Weights of a small mixture-of-experts language model, trained from scratch on English Wikipedia: 4 picks a token, a softmax router.
Below are experts of layer 3 (counted from 0) of a mixture-of-experts language model. Rows are named router (the router's row for the expert), gate (a neuron's input weights, with its number), up (a neuron's input weights, with its number), down (a neuron's output weights, with its number) and show model dimensions 0-223. Each number is 500 + 40 x the weight over its row's rms, rounded and kept within 0 to 999. Numbers have three digits each.
After each expert's rows: a language model's description of what the expert responds to. This comes from a sample of Wikipedia text that the model never trained on.

# expert 32
router:493517448490539533476469432516480476557457512467553538507458437489504491430519511474570505452572459399511536538494495529492493492530509416476493563528501460509400511447518444473452515481489520475543481448557528528546406568495528513477514599476508523426508446522563504554525508521565490480551505545529497538495533503445503546512537512519524541503548465460528512561535536428500441470482472506531454443534505498522532457497502453513542567430514431494444573433486450485486487449504593370468474516525549541553557502511515489477461550566536486489411485463579538476526551468494531479546583519511587510543493537475474517523457509500516546476484461469500489529466445486474523485508
gate0:531455545513495484508494486499448474526471445471431437527447566522535513543494502513532454512543506503479497454469497508494500511487484542433537485408561562564458484498529447532525545500494497539476512502473503457541505502594480324504543408477483570428500433490521504571492502523553471501465579485497407493463445514602497476501467497529543534547523526511516625495516424488463560520503503405458481511507490487499562531438518489494540518485511537464584527566497571487521483513499574616505488526458510510496512497522518515593513523471500465505461466506473479544514567486555515504490521537524500492494518442490442501465499494491484432503442464453578539525481545491488505499490
up0:529414525500525485526489474488488477493474455469495462513452518511521502516484459498529389508522524418486478498506480501483499505476470579403532491489568546502475503500552422587502603495512516522485519498503549416546505492567518355489575465437492557462485449533534515543490484514513495497452576489499403502458469522598495476501453486513498590527527528468554621499524506493443535514501486471465482499509534493493565517410539483538525489414517539449504506519512506488538526483496563579492487502427532502484498556504493534567492518517499484499481470496467490539500519485531526520512529512562438483509510411516433473500537468512437498479484452388595541542477542472501531486513
down0:477590478436603541503499502495504544520484563483445483459536450501451477515531516491555466505482467516586379540531519562555506538555547520506495503532477495520509481503542573609490513449499468489498428455497498491513497460501486488521497513497617525569529485574448493456472486500433442544465559461507459528526539414420538506511540554511476507455511507502436518510471537495480507491501505504488511429495444491505530527504569498514489481498570493555483437474490424525534483589509466464524494427508502503538529454480504500514461470563480494490528438538446486524379502450386528503511496439475514550472529566496534501577492453509479512498558432492512459418466482500505478527549
Description: Coordinating conjunctions, commas. Coordinators and list commas joining words or clauses, mainly and, or, but, while, although, plus the article a.

# expert 36
router:509478491541403553418483526494536494486524448519462424465520452477527512493499489558498457526432512498494543511436488496427538488521466533486482467493511466471547527484469522489492548576566479492401480456532564414532498458488476514506508504577440437460503533535488481478474530474450494541558522460508554425465485540521537433507463498506561515526529539495496521440460449485508491519528486514440447534480524532539525509522452605509494410510515460518525536516514510578583504454478518487494489478546478483472525465440509528417520487567436511534545506583480493547567545510456533479503525549538469520481579498553523515603497449597511468514628450513467484516559488525533508564518
gate0:495508464584496464501505490497523451534581491505441476452523596498501517425500520498499520501532469472452492499478571521490498459484564475501455550465539498495541501546506533488502456562483483529488540473571505521564503508481508566524506490526547476458467478522406527540500536498414503453450523402467504437495401513557524505474505493493562490494562519582481508507578484465480511489501469455614548500548443540507523412503512533503430482486509401499452426446549503506547459543502451473549422499548529536559582532450484519498506456495520511509522500502466458639501486440483532438507500502508499525464496501543507498501509512584429517497494571407502567494531496529470532527462
up0:506518450572473509500492506503485452544610503526417452482565550501496525437507524504491498494513452431397482483483534494478495471490554432501517517483533507476528446576524546459498463578499496506493529457581471498505536496456529516501500487529532516454484470534375499566497467509452503483483482447443500464491444534509591481500541481493503398497510563599483501519503475469506496498489501485523516473511479587498565433494504539523412499484511474544453387451567493500526491523524481487503419531542515541559623529482503513484502464517558542535498485517437510620487460473474559441527509478503516493455460500552531466549491498580461470526454540438531536530538485521509521558480
down0:506516514481524508548506540562486479467546462455519456491501521454514415460500494522437561475494440516486427481425514507479481463482518468457501523497493505478561497470505485494442493623428461511599530483491548586475504444516535552525558527465496446496433488499487494543510539504442498439548522515479510487525512516500500474390497502508573535517523496607484530487502503476536515541553445449545510469547513539500489496417520502560449520528502468496476464495510524502582387451500463533436439497506492520462509479495560518553464431472495519506524511508423433626537507447486507475528514447538572470502464496499523451483497486630468502598504554497481562529480465507521557508516
Description: Name and foreign starts. First pieces of surnames, foreign words, and non-Latin byte pieces, often after a first name: Guer-ra, Aff-leck, Verg-esslich.

# expert 26
router:521552549448546427506472463489480502571491511510519504542437559444475502496458551568539553477467556519540513461549494483533460533533505503485516547481485460499491422573467522543545445504496528475432579540549498509509505555498449529419458526531486531515529544533457488474483444477471585505529490441437508527461461503565479538474472466555409458523521515465396428557529494470490525503518464490537528451558510501478529484510514535520560540512558551519499422508536444446485486510491470524519500521432545483553464444490529496545526532432483518539525508511496532411545449515467499499564451530445463543484425411481505521524510576475561466445479559539475521463543466516421606473529
gate0:519455449471509508486500500486490483497469507549559499550459492484516537538472502503473510489631500479493492464506522503520537443436492504515469402471498495505525519509493491465440491423538495514438604490507520538503498564588412499502496498469457502476517474394433508480473471503517492478478463504469499558533455603511454537582480423484471470510508514429433512474495500524521478465549503520489495612498489506523495489488523527556501475421489490519473523489546526501425563439529477455555529499481500432508583490503487486551507492418622512514502563435566435491464618498466531505506470542512501468498591501517554513470498548499525507505529562592432515443523501469509546466524
up0:495499597555467554514484524516488508502509490471450525442539494494517496490558513511511491548481459511516525507492484485479498529604502489499551567573509569496464489499520520546551484589445552437510466476517505460519502413459602511484447513530506506564480543566547540501547498500498560534561525492513545434501545442502580481486478550555531520480524508560503434530516499425499487490447523480548525464502514497505455513512478420470543498494504502500547468569490477449575498557506498483470457495513489581446486497490496502466467501568452508425417510562442573523525371451505439480486520409492428548471440503506501436512503447529433471486463489388507535530473467551468481468468
down0:497530494522557513482485474584499538454546516494496464422532515529508460503411479448482518487519530467405516461495433528541566488488494492541485484567598488508500520464518502502467483634462557496504490478609489370496483478527497489515495573569441564503527458517501461464469472500500508510526486540471499500501542498462569462406608475557488472407475502500546515485456515457430452497578531482475499502512500497461443580470494495516531456586417468448459507473475483498565557528486486459496514510525523500490501481450521495439550489478523512511505466487540462528460476501551422537519578514525476486476494499500507579506569462491484537603500495470460456499518485571524504471467
Description: Institution and role nouns. Nouns for institutions, offices and groups after the, a or a proper name, e.g. University, School, Register, Minister, member, Committee, commune.

# expert 35
router:538474474512442538482435569470481448487503470505512492489576461493493470496521534599436458430437539456500506478457524460488497542512451561467484483514561523485530530545510439459507489574543506549448509400533568522431478517486450491497503548569499506497496526476457499458478478495498480522580529488447509454481541522522507439504514466514512468549524550465454555457556539420430529514415546520474519498486454515499511479607471552512542451536477539530568475570552553555552516460571429517530509487562429470500504490480514513434544476544467524498526477523494489498524485538508493482561591551439508599462448499544521477535477431507575452427502506539506482497548527587507505506510
gate0:464475498514481422495513471491522432469492507496522454554453500472509487499470513496567544550501573504524600418616498483434487491502505513470500382475601453522480498529468480542542436499539399506455454441498487450442488478538480514487459488540511499454524489474489496548482492442502499494521437471499499468517533501494488530558512385486502476557532516462452430538492490487553467404576519533499501531493491506427484500494505519481427486429479590499565522427563499372497569511512483509482498494522469542456569488543509534538494495529514513547571522513546478461490516507458536526491549564489553542469500422476499488511493519566510554551559551543483499558558500471493497474502
up0:570514548462499569535437495480478539525508476502484468482571480536448559500517485500490470463490487498485534523537535460482525534490515511512486581485425506515514547442544502427500471481412513469564513590495497483523487505585485535476496518498560539444546513541527482402473457469464520483512548416570532506494457530546492506406486502461521492438495494553497498474524565446497455517471502507502532440476484501470465455519459441554621486591491413520425456560489470555538448525565501485514495534514513430516539457464519524436500496454515501486499534513425521489546494470580404462529484514592509479570568489500510483500519434505507504440456437401519491465467488501498515563477
down0:471516373497504515559459558478406502497488570497487562478469539513516498529489426515480458522520586503518511553525524497493455491479475524501487562544485474534517531458503480505485495481473446498501486450499510542545477510495532553533537506498511507519525539498504509355428453500459541541588506500403601513534496500499497468496550568467581456485525488484484549467607491536459545504486497585407500443492524569426480482416496501529494482480482408564475508495511470494525490520503466490541501502500508574510472530428480591417494518523502461522445489438514560549528508512570514448492464502480576537506504537469485479488540469473498492487441442499510557516516510546440432479559
Description: Place-name endings. Final parts of place and institution names, such as Location, Street, City, County, -ville, -ia, -idae, and infobox labels like UTC.

# expert 43
router:486469427473501547513402552524532463473480466553499468458573410479462467554500547487506506438504572496513561485487504477456575487456393477494474462579442528400579533467512515515473501486523503531463557430521516520493451474427480428469516470482469478556482509513452470492455535520466556527559469468575581454478539596559568564563505485456591497540532444488529515493436565504532478487478589502485535532521481493456460556499485526481525444460544519461541523475483512529516540561512491473515502520526494562463528512439451484516509464446403490481541451521460524515486479547482481515527494504540500495540489544525500492448541499516553486454463503441545444456513510547479535484562
gate1:588498504464514494495514403487551454466527547413470459459490503493427440485500498544473518491548516501511526483445404600480492434480527518502456432489400494497515527609481502517516485438503505546516482483511497465439465480483489554546547400597496509445526530417569464441498432512493523443576462486563467511505501434438563471504585492501446479545454465459525485479506516494494480454575475542520478489578556485468502498603525494501497531495500534459504521533492500555411537511510579465506544510521450479491502530541487506490529473469499513488583468534408527552436509509551500547512539514525521486498498466466518489501566492494498550531499561532509524523500503465534423506516
up1:507470479475418493455506499464578518481481502484513452455517553533477337490478487494453509496515509498499516479479440563481560502407528508536548477491473491500510505529491552529523476464522501499582459500498489417494549519466500510524508475590491449483501516458587504491499439517524517508530467470493564518496454485474529458555537532453441509529494482503496543449466500451434468491505462558522439426545548531496456499622491501478514511551527451427533506540459476502462609501533514475487530516507500495489585514508466498535515476515519485498593441532454484612493520499455495515511511500497527485444491386460514415499508570563497491516413619507525488530504515508557498451543
down1:562481526510542501572549488496518541512526563508495475524470458475511501462443505529528583514511477494556466501506525516480495503528496521473529518476533476476467493533479521500478500555503505502493501412579489529495535478481505507518505537478489563422501567487565464569454485511502482420450607471511453503576451481497532573498526537434476499464506413550482519480582455530607446436522514512502519456490489501399563485557500519562498451442439489515451486450536476530524498449520539460519431474488486498481406501533507504533501480499472532486500576422490434555570499457504490505512463525513536459527581585492507515468495438450461444489477393539509350526506483510491475532513
Description: Closing brackets. Closing parentheses, brackets and quotes ending a parenthetical or title, as in (Guayaquil), (last movement), plus some capital initials.

# expert 23
router:576492447511466535494503509522538494505478495513460528436527424532585533452464503445490530449547532421455491538479474513537515439451528500477571534534466512467440474410472564448461581450524539495495516426517501482576440456489494506529498495478541563535488507510547540538524462516479530544471471541538514500503435567444504507528537457542569500498496502488567510544537503533535454495480422481452476502507522585511515428438531524512519484467488427534484537459539421530485566409477445419456481510501533532438533429446488472548429528501568458504473554524511533475559533426451525480592556556552517482507470524542516473542485482541454480512494518494487530465451427513529459472541
gate1:527488482553547427434520469509495477535480600527496539506525477496476610506458564458516534506540522498415505487479511576485563491526493528505505575471532527527505534519492490509546487481487539487457515375449432610492511512512566402527525400496509443498485494510516466516521434502533478503455510509505491447438504485500470515560506465501492537571516492543528525610537489552539521482531491438577461558435461481455495500499515492540479492410430496503471496526578444495368532525476493558436506547527524505497523483486493521528515489486456497484472438485460514522499579514563495516500520497486538527498601530510569480440506448483520546410475555490490497471454491493500529507499
up1:461509480533487465518463482536570502442565503521498462544500503487507455580536485455385538466495458462587494498587484448501509555488566461454501472513433537525497500460479464476485485571498501542523509493435513481498489582486477563433483546512508501521514481494481553471509446477497480595439528508487505539494521443502505460439545525524534531504481492508433543598543405522453519495434506494450498556483513495450471501557508623512504535602504455509477525513501439486562469509610447498549487542537456486507522500521503498505488504526522497455508476515483499450529472471414496521545498427492512515586427526519498513484490546462460404509496491517491523375483427552523489473528
down1:566412511488545545544489503530534514440458458499526527491564464487494433494510505457602500470518543490536524517486482537498542438474527468493534575504483622508473504492496499511576502497437493471534477465508494473517534508462494513563549491441569422423527531490489502484498468584533556335506478582438506478496468528529485571450504452543476533493528468517494494495505499515485522535487492541518478499430444508535517430505496474544503500479515449453525421490515496480515498519496372530487461541389474472417514514499497498523536513492556604494592465454486440503531467495514507591520470501522441564552528484474517496490497508473497457502500485474482510487544460421463539474531
Description: Conjunctions and apostrophes. Mostly and, or, & and hyphens joining items, plus apostrophes and possessives within names and contractions like O'Connor, Lil' and 's.

# expert 17
router:439476501479432509504507530516569428520523514450512516571505446520539431446445550519487459560473500493492496501511421491551501551551534475474543429544465461545514496511438505494528610564513520484572565497568527462495492508464477501502531512490450492495486558529482480525450549546521552576475445510423463484453481529496566515495538429468548516479494530528504443556462497488423516488502518502426469483556549525504502520462518527492514493479554539494505474504433517516540582516457440505649496536499550454469536482486472532580515517519504460492539576511492478419481439508451455545513528537414469510547523487450550484503522412472473445510479474524465580538516518510495442428449
gate0:416484520437491399497509498512459543495490495480485427502471503503496500519506530514514503618498586465438499540534534553489493504484507465511479522492538378509520462482484468531566544498506505493499501485517489493557499499520514513491554494544447484502558497504582515469583583509478499542475539489465490435508480448535561529472504452495556535532467503502606548500518441445504533484538517467469501477526461532508555450527533606438502531525519473484502435481501539435510533483464549492590509404514506529505511426436466508467478454499584497476565474561501481399482466513470500508406492422469533560487537515434518511522464479391499511491494464494519506519588496523592500534507
up0:513459496494512459487521454527498504485538519503495356501463511502460530516481527523508500546471502505502536508506495542512445509496535500493386550480497392532543475481507496515566527486501440479518481495465567474502446447512573532472503529577426485522472500522530599515625564514521505540498445554494480446542484460493500503409480497476502516496437573532588509489497466521508514436476471483396456432518450514517508440532504566509463508550517511505540404493498474479438497504480528523640528488490505547556494475532482506487453501514513454506577456517540495426502425506506476468429465468434519568433511538495523539508508477474434525479506446499474508532580496504567501501506
down0:383498545406509447401500501517555581444510508510504448491438541466510577500433480510495539517580481456504530474601509490458478493512498516460550479491554441522539521480537410468532503522557486472470546502412442525557531502512512351484478485429490441470570529511454500506412595432460543524507549406486480492497549464509546496492468473520432546509442517534502534457503537494463556435441493490536480516498460497506501492490580508523527451489498477477576496501497492493525484487500531507523539506556500541448524476564498521507502494509532526496567502540472494478457386463504500436454545485474503536485466544492504516500510479480533508476509463554463505525492599497506490504528
Description: Raw bytes and subscripts. Byte fragments of Korean, Japanese, Chinese and diacritic characters, plus math subscript and superscript openers _{ and ^{ in designations like 1994 PL_{24}.

# expert 18
router:464559494517491545532512490509454501450502455410480558514459507525502492483574474461525488481588473419466512542505502581514542475503556460523466561492462507515485448500587467501484455507462468468412414481532511546495487585534537546562497507496484526491461406467499472516529573464524516467521497498547496505492528453451438462455542508539492489500503513469494478554577443481509525420491459439558463517491476542440511512470523470461517574591545442529447582496515516398448496545465526457438507515489520555560585539553567432491537449524501498534428487478496511519499515505560472463431467489467471535506516531493467506440492469438496537537518470525550429457478443442449483467487
gate1:498476383506447555504479491498499562509500356505485448511491503471493457461541543536496504490483534491472560427501492575523496488540544501486553465536485545533508527506499531555509458476455493521497520504514546566579503476499497528437454472490471489519517562465523486400538499461492552500464555518503486517526475507465512493479499402522570498553504555469494509487495469528492457491494587488487514494543508515471442435450504499478510516556492515445500454559476534483492509540467583559524619497492568510503559442469485542549585507519511504441484518484437533528497459491438533455575498460523494506501451526352493478493385513524548414436536528471551508500501510477434525460505
up1:499537561511506323477442500512516493509490494464487542484508488501487397505429524501525530437486461490501469541545606501564503530522482545470522460505526502385594486392466492545470526523465471514477585504470408497499483530509523561503558494494532468523577556497466487426562519537500517481519521419513491526497470450494510418516499461504479487481501469485463502557503495520513449490528518502630518505492585498523544458394505500535522496528496504495561468462500472483522456428510478481509503537469501552512486483509502481475461540485426492511450466510582549411456516447546499531508512488494478520502501503486459529478471539549452547535531536496565464553419511492523490525544
down1:467512501489587516523556583562456424468486547488438495474438425517514462491464513505519537491497493468401504506490505511557392484426503465511472461421519487537497515494501572502521469478505544567449503503487509450472566517470457465550485492506498506415409498550468572530506383538510478499535508583500503484500508512508525572505536475518504566547484505490531471458530535481484505445470512495459474480488525502555530533511533482441533480389505460502458550520498549466552498515468535445484479530537528430501445500534496434472443517487450542622512500562497484447537483490510473528536466653500534477497493496553499490503486469513530540540513549499527495408447551535466486539479
Description: Infinitive to, modals. The word to before verbs or after due, likely, up, plus modals and auxiliaries like would, could, may, be.

# expert 5
router:522453487539486494475488579511528493528448482480493485410561539429487520410506466451428490583463504508523474517522474496506535422540450478488506488512489509502516531510504459503565536570550497497468498416586489426419521414499452418490541494573539517508472513498506496421574532502488427507553500567531525560438540527544459494567511462487494486532496502552514554449451540428490484543484513497500506511498587518522492432510505489523492488512421503513560474520535513479480516507545455467468516472533455449486502439451484413509451468582496465471474542481526495523583541485516485458531454491479554555428546510443507526463553466485517523513532499554423504545578488554574500527572
gate0:501528537566551433469587516481481492511503509486567488514503531421501485508528476549534480499475470497542445591490432496513511470513552514536555470484566534535499548488561487554538569437469486481429499506469497515503461458470423505457519471507475550459497470459503525499571486533485521403505495492527486507430580482481593472514570472518446527563534415502497500515521492581520548603424487476478494485492587596471503508404522461436501573505474507480455471567469499468492497498495549463425507425469495524484452488489501505533496460450521474543503481394507517465528462499467494469520523537488510535489579513500524451556455500512481418489558508489498401500468441500493430516530
up0:432510542554529462468563572454473461535500510499530475504506479486438481521518454536580487502473479487540411584480443502498490494504522500509621505510600544541501525483580481500513579498500501466469494490480502522490490482414467499459513455502505544503505500481495492491568469499521508371504496495513482550433617489452548494518533483517414525525505493511480499527505476576512552604442476440472506490468548623483543498449513464452503548471484500493462487538449515498488499495519546489424532454491506521472482520486517498502511454496493470543503474389532532420513404500436485491513492507484496503491571522476519432619450483512495440508575518489508445519505436517491512536552
down0:493500561444504415419539484504537536578430491419543521479471518510503516487465492480517535470487502475514467484527478449498494514504476537492494568504506496508500500569446426534479384480516445479489499503519437515460470502533500508460433515461553509500483498518521525577499470495509482536496492516458500455530498449553498494453485493573532527467502491440498352530484451586499498569532507497428505513466516554473492403440402538519484522451492496504531500546508477513520498437516455538444487524517514532447515520481521377474554501546505491487517538504526515500553501495490503541439515481528471508571527539465477514581559442411501513553494587500492550526523592468555631500517
Description: Mid-name word pieces. Word-internal fragments inside personal and place names, mostly surnames, such as st in Knudstorp and Barstow, en, berg, plus name-initial He, Van, Sch.

# expert 41
router:492502514497463545515466496508474566486515552540550538429469444534524483494428508429475488432451524484489576494487440465471570532505459517500503487550478499436465550464518518488508499593480507518562559506489442455513462450446434448522538520385537504545466540595508441478513545432453523535533494461566517523466543584498566506463483513498604458493480428480543530453459547520488470503464535495473507537545539461483486530435454572536557429525565457569510493527480478542575533531488420501474494511419461481476519490463494503467476523486435439465532466550426505556537485571462536520466531502556487465490517454510495437487475520481533520491490479448528487433500489513525504464582
gate0:511494495515568529604496540524465527460506452548561538496509392499493502503499506514476539481443509506442465588487524509459565512499481367506505467535488417471458504529477493534422500523518497511510520491508427535503475504410497508557472484547511524568487494569522473508503483500534496455506533493546484486513472489389497509537531465488512477556503514512518500518473439532470501460489513529483435483472507497545495501535394494514551531413507469623453504549489441435471534447466480476564514510487492496469454498427453541514540457520560586516502519532507521495501465485541484463473510480504497446565474510506468397513506578514395525569563508516486417530433472516496435457560
up0:506492469497548564546472547502418591450477393509588571476492457464486499512474461500377503494426485501439511539569513506461510505473493331523496490532507446481461491499483502458425494552529471497505525472478433520463485519452513533490482455503520514541463482548500464513481490520496595460513459496561493512587493424456575453579524489516478489521499503494513507526485499501471503522479510506471451539434455458579508509552501491506516522429511527547394497567534487446510550447485497513563547509523502493519473506500434508529530400485574566495549505508472556493557508454523550487550486591475497510518506540474496475483502529521493461561559524550535514491480482540476471463535
down0:500527490504527456481442500549531512416559502486502541545501498487499497529503540643524490426501458500491419466511537435528498574506534552463501483417500589536622424495496492518506501394432513492495492542511471529512379499485554548476497519558436502487527541499473491573504414520516469496464463571442508566517452516470452502507507518485523501489513500488487491495541501492502511479526492509438521518506541477547485521448473454481533510528490507413603531485504456472468506526479544501490500500560604496481465523483521475515495442540461500522486452514480490495487437497507406489565521484512498508494425355537498482503566498479424460503575474530449547528497507498488490552493
Description: Name-initial pieces. First pieces of capitalized names after a pipe, colon or line start, especially genus names in taxonomy lists (Bar-riopsis, Per-rinia), also Santa, Graham, April.

# expert 6
router:448561492522473488505556492454512517510497491454469496537460467502487449545552485471437439605551510502477442502516518525470532522442584563490498518482526516527547483520509425475485426449416508541507442504510480523487490586545474528583496434520473514506457412445471481516448500560533532449567469527549471514463521476514470518422549588483455464547493564489554534565549525472508464434496457497602458550421417534532459493466553469458484527522471445570514580464562486469478462543519463560499542494506513521528560550533425451477448445518531455534438535494479516447488522512502486549520446482532441471503545490489473488447490516452524573535494477540508493482509509443485525515483
gate1:449469413490554509457496498505433383500408459528513507577520480493503461476524476458561497473500501491511510499475515567438475537534505477464525488486505468483523501410511471521514513497496497507506529482526527547502491476472501588501534593531472573502548499535454491528579505477505547509477563500501428504450522493557498452476483541589557487437470555489472493446471465477494522502505500469584475587450506491491443398481491470584524506529456557515485554524491514486478534600537551466509499589466497453533550477475496461533460587481534405509462425445528501470524512493493489609531477479503494519575465497491456577507509493446544556497509488461534429532543498561500545536473
up1:514420510425458489487520574554498532397505498585480501449498557359513460500463530465467497509543480460521475497486530438508490495575502515452537433540520517515552487464496506477459513528513477542420585479505466509495492469522495545487499497522441510472485453532461514455535650515506522525453568462501480453499463474475516458464462498497528462426541518491451518512475513454476498503510478463439489527475508506453509475399506604509498469526469554504499516516477434496501468529590507543483593580510500518493525525463475572483506548480625497447467432501416492500547509505510519534535532613439501581515503495478518523502554485457465500493502536545503482498517517475469517471496
down1:447567531513526493473499445524526486441512511414469450423545389521499485565538480482501519496566505557435503634420534489513499547481523487507506453493528480521494565504508485495498491495502503519482421475507526535498492601498562483473491517502521506498473468537502514475488489501483465497500501522513500501477541544561527436524436511489576501514460373463562430492496453498474492515555537525591401452479531551489498445491530498469500522504487497508534466461482499465499472497463491455507494451516544514538539500495481454525515504499484527516542556480524483526466415517477511533428501481548480560474450491365526543499473495523496525499488359544567587524427546473561507578485
Description: Prepositions after verbs. Prepositions following verbs or participles, especially in, on, at, for, by, as in took on, based in, written by.

# expert 62
router:520450468492530505582448494505517475473524466577478536498489535446505460532493559520490555517479568595492551443507490491493448532553464540447570501525482465526514455559503584475512464527530596434489481487538520409426550533512554509481511562487470413492516521479485461469440415491501497458545456462479536495478580531634386465530469510489480477540543493438479491434513518387479504516534461546461514508499463462443502507516532491548498464521507542497494538471519462516472541495516478500507484483556471433508486483497498486462490447505459479538425568505489500496544522544483436524519487468558503476470460436479505614533516506482471533504484603535553521463559506433487514496517
gate0:437462554424475442510459459498461458582487501487500433528509561471543445564494470548552499476548495502513588470467462441474557546527495486477493471496534584566486507543454553571546574457538473559514505425468503429459481438440444506467572530480542405483474509579491545552461458508521494501517457500473448478550506503494447572466484476512520477503492502539546483487583487504489536437522541494538519572573498489523553495553393402457508445504449482478577500425581516518480492463497563497565464536503503515500490502539506508518463493535499552495478519580484496519476446519497526455471500499487444493472508511485493502473456550509472521557511568531585484501577501522503521499531
up0:562544501495607489507509492542449529572526503497481515492491487451518485499503477507530488549504462476486581560449493506518461501475469501506501377595564523483494477538524549506492513450520551531506569517552426559537471509433482533417521500446592508567432463511459493488444483543443485513459472494504559487584524490576518506517478487522540572498465478456462506495432488484530501538576501509521541507489459502445528453494460481485492454444485505504508469506523542503437451491448563516474499577494494487492513543572497461510490473528514398485475462471459479513378596488479493542515597540534499483457574570496506487384528507509515482481496515494483496501537486577505557454542
down0:510489503467496433490440451499490524464511535543529422529486455524504408558489609488498507466615507565574500493540485431557535545504562440485520485508496490541536472448421498475562445478511487513413497582485519453504500526530504506500475455577448490426544410498445515519510479418560496526504498499477479517526508520448481469569505494527501480499538493523532431522518495496489506446504498495477534492467526464506470575647497541543482505516511498500556499380534494497552538552521456546490499486557530535538460502475509500536490497500539599394436508527501504461436500490495485517432491471476546527477483523496497514436491454465492525478552544501581499499444542479416482520492
Description: Compound and name endings. Final parts of compounds and names after possessives or word stems, e.g. -wood, -burg, -front, -ground, force, Party, plaintiffs.

# expert 16
router:520542534507459521479500478501478519490522515465457456465475457530492483527518490485529547444553538502494496509493509563475503528480528519481495478494556449568538481543502455545449415441443502455425572499538430520486504559509441503551427445520450538446474433479464467530426469526558459457502459543526521582476484442481457467446562586477467536591497491490513453489530507432528490409528447499596473564453371548498444522484535450464533452533424484567517548479506543484478477496500532535486504558547511527528552506509487464474535460539531463527418507467478530474505515524545515557477505464537422509553533498486440506427475494477506552542470457528511514586479497503519493559567
gate1:407539483500493472488545450501503438489508441511515505448432519502490501502487534519488503484497457501479419450514483499469468497393509514492493534492526544435504465505450508493498391576458367468549480500502506518547577529512517488497479527508518514486526439469449515429489488500500489490529460496448503588453493527548520460548493554525458488529509508509540517486518440530500411399534512419567489597513484554503552500543540499464467509508492501384591566554505501474492572485549483576501506506502481500526444476494500546491485485439463561501531489491524500484478491492483496573501502478467515566450523496498451498586489538506505535516450506483520502610519419502558471611555
up1:551524597534561481539459536481514602491542417501443496486498513503462490459503501504542506513497528560486522524397499536524467460459520497476467493543431501502464502563494578458503546471581500538536498493465477468467484502508510498502517491469490550544511504538468498471505412552489514492497390500505441504542519469527511493470463500478498503504476489487508472534476571528523548572489400511454511464521501501582563497477446475503559494491505590528418476496521526504438533529489562546480498427486484562473572569528515512439424502498440494543467453528507502483470510464490524564436533521465449507496362460511493577519490519514472500640502504496484538572530593477520526484482
down1:495481514497485547471498488516510521505568505487496550540546478528500497470476498614504496452497496391450514429518467466530498569505550500558473385568498442476509508456485496508504544415473471540437546446510491486487509516476421534522457414487467510446463501469488516566551481462604497534491529533499449467451534505497503547442472496507597533529537433439517537547511558517530439490453538509549503508547467459506516516506527502477518520479496584497646474513533492532561547485466448512500522473411453479511492520436466490489646535506523515461514535481529556480472504540526466423504492464445457566549513547501453490499560479500499492537482534503483492446511461467487453519478
Description: Prepositions after verbs. Prepositions right after a verb or participle, especially infobox fields like Preceded by and Portrayed by, plus with, as, for, between.

# expert 60
router:515492488480485479564411463520565498496548516573531500515495454468450510496498492473526476419457490514436509487501483465435502429498510548519464438446482470470525509509505509553439511560565470461588563518496534515480487549448468497500501504451475526463483544488408473430481548482514533443443494431487545432465525497522541517445507476491541491474534455449559475496530547529479427561510515544465479549553469477543466419537441500559487446449543543529496469575589531495470469592462470559496492534474552505448460492523486552544487511465459500518521442568448477472541556499466409535496522560488496449499481441551504507466514513494516489370508420527460512478512464552516567452519
gate0:574541502543487501582511482457520617505486477481471492550452509506484481444456449513465469556471507448423502500601486444480540473493454490459475481468453496500516479503494498502479552485497518501455520569523487500541615521480493504496502519494480523497475435520487579500573447456481500442481487475506498524490526534550488511555508459615515499504515478500468447506545555500554501444440503511483509514395508460496504512431521540526475487433479471528508495474513432481470482472540588498552528494552497534499505537563421675467494402509466508552504500504480464500534504513491565498487503563441498556561565499522508474476500508469571495488555583457499463467485544585506437484532
up0:423490521448509499473469493493479444514496477482537498500571501501592549527531618509474501416513469564533498528425510560581499443511532488493564516523530459437499476507504494553525469519500493464518530470542497465510402484534470498494458485516517420472527575471498453500433565550515503501466487453505499457531509446509529501534482500475474521507440539479525497500492410546400504513531517511570495556578523535508472444564488450475522491512527530468493481527500527552504509536476471505398410501493501451504515478502541324492497502459563526526472501494516507484466571489500498505527495440485494420369499502481504483503429517497497481515468495592524556499504505444453504478424
down0:476477465503458530509475538511541451492553493394496521493588504512563449501470495540494488433599486490546593529459520494496493485500553491546434505483590537528508521513420533541523518528499562430506495453486429435479422474561503500522500505545563389490569530508503496495483540587555495539503503487489494529500498485466503531546494545400500490499500584502506515499493506445463507511484522483510456580478560508503530453506518481322496444553489528478442478481468509529438499458527527481531508458504576538535538493420443404499503494516482489522497498458475496475436558527430541490552494497507491482501538511472528557507462525512534503509437456538574506433508473505494483505448
Description: Nationality and place adjectives. Capitalized nationality, direction and institution modifiers before names, such as British, South, Royal, Iraqi, United, New.

# expert 56
router:456443490525447508449475513523547561417543469527487452448517446548508433550476491564410496464440508517444515478515464450418544481495506548546521535482474529507561537496467500434512529516537545418510489412488551464457498568496498482457499502503479480579415568528476574406441487506468554491497480536497599505491549561516522534498486492489539459531517537449504515451458533414436527550445501547418515574472542498533459501511460562516532455420476471477528465463479517537573513540523432553461476519502502524523534508463430513557533540460476522458550489477486468498480516493464510467466493510467466530476498461561541504523523511441561459462615516522479562476479481491529533505500
gate1:479500541436494498493526541481401563515562511456501367441435521476505479526541500477500491543515537492576512495499538531536471525503437488478503514499484482546513463522600508537553500604476532497517495589436476488472516509499469515483502426535688507505466524453483529503483499524500566507479517489497497527507479500435410499501516481504448466498469531500476521525505491493501500553532439503500490487563520513501442498482500509441463547440549505535468398499496476530556485494633491477500509499520450532452510498511497468603460483502523523530497492516603481580479483426504461494519475552497527477492501434489481380484496418498484482498500528479447504494480491500467552569493
up1:468508509481500498452506469442495533421545466501488511499492510460478526477499491501527505505572499576478527504501502522507459498543502509523634545519494539520491449590495503540473493579494486486555514533499526512498530501492513476502461442447600630502493497499504510496483453527525541525545522518478501579512510506435491566538515522537533486480485434540516520524484485507493414508481492430543488446514511598513549468468531345441489508491488502487494488418391475614408545567562412498529506519498504453549486439483487475512495500473490499528517448498579518510500478478506434504425487477495460489498558498495523367495490517506440510505473505555461535474519488554467479500549
down1:503507525506478527460512515569468515461503568515563520488516450546489460497413511446547510515548517515516537497534497500561524497530490474509564482491544530465474422540464555451471507566577496518532514500618491495464537506542463444488530509463499494483580490561416534444493531541479531499539466483464468495410497469448537523519515501507485484548453506511492494561466507494449510475402425501501463558515543550555500562504521468520530509452491421516618550496457492522476503523532482536457400488529497500475481466495514502524502613503420503532586468531570479424486500456488476457505451499494460496409448460455493482541470428518391503484523529478457445427489512558538495540500
Description: Months in dates. Month names in dates, mostly after a day number or in Born: lines, e.g. February 15, 1 July; also first names and name starts.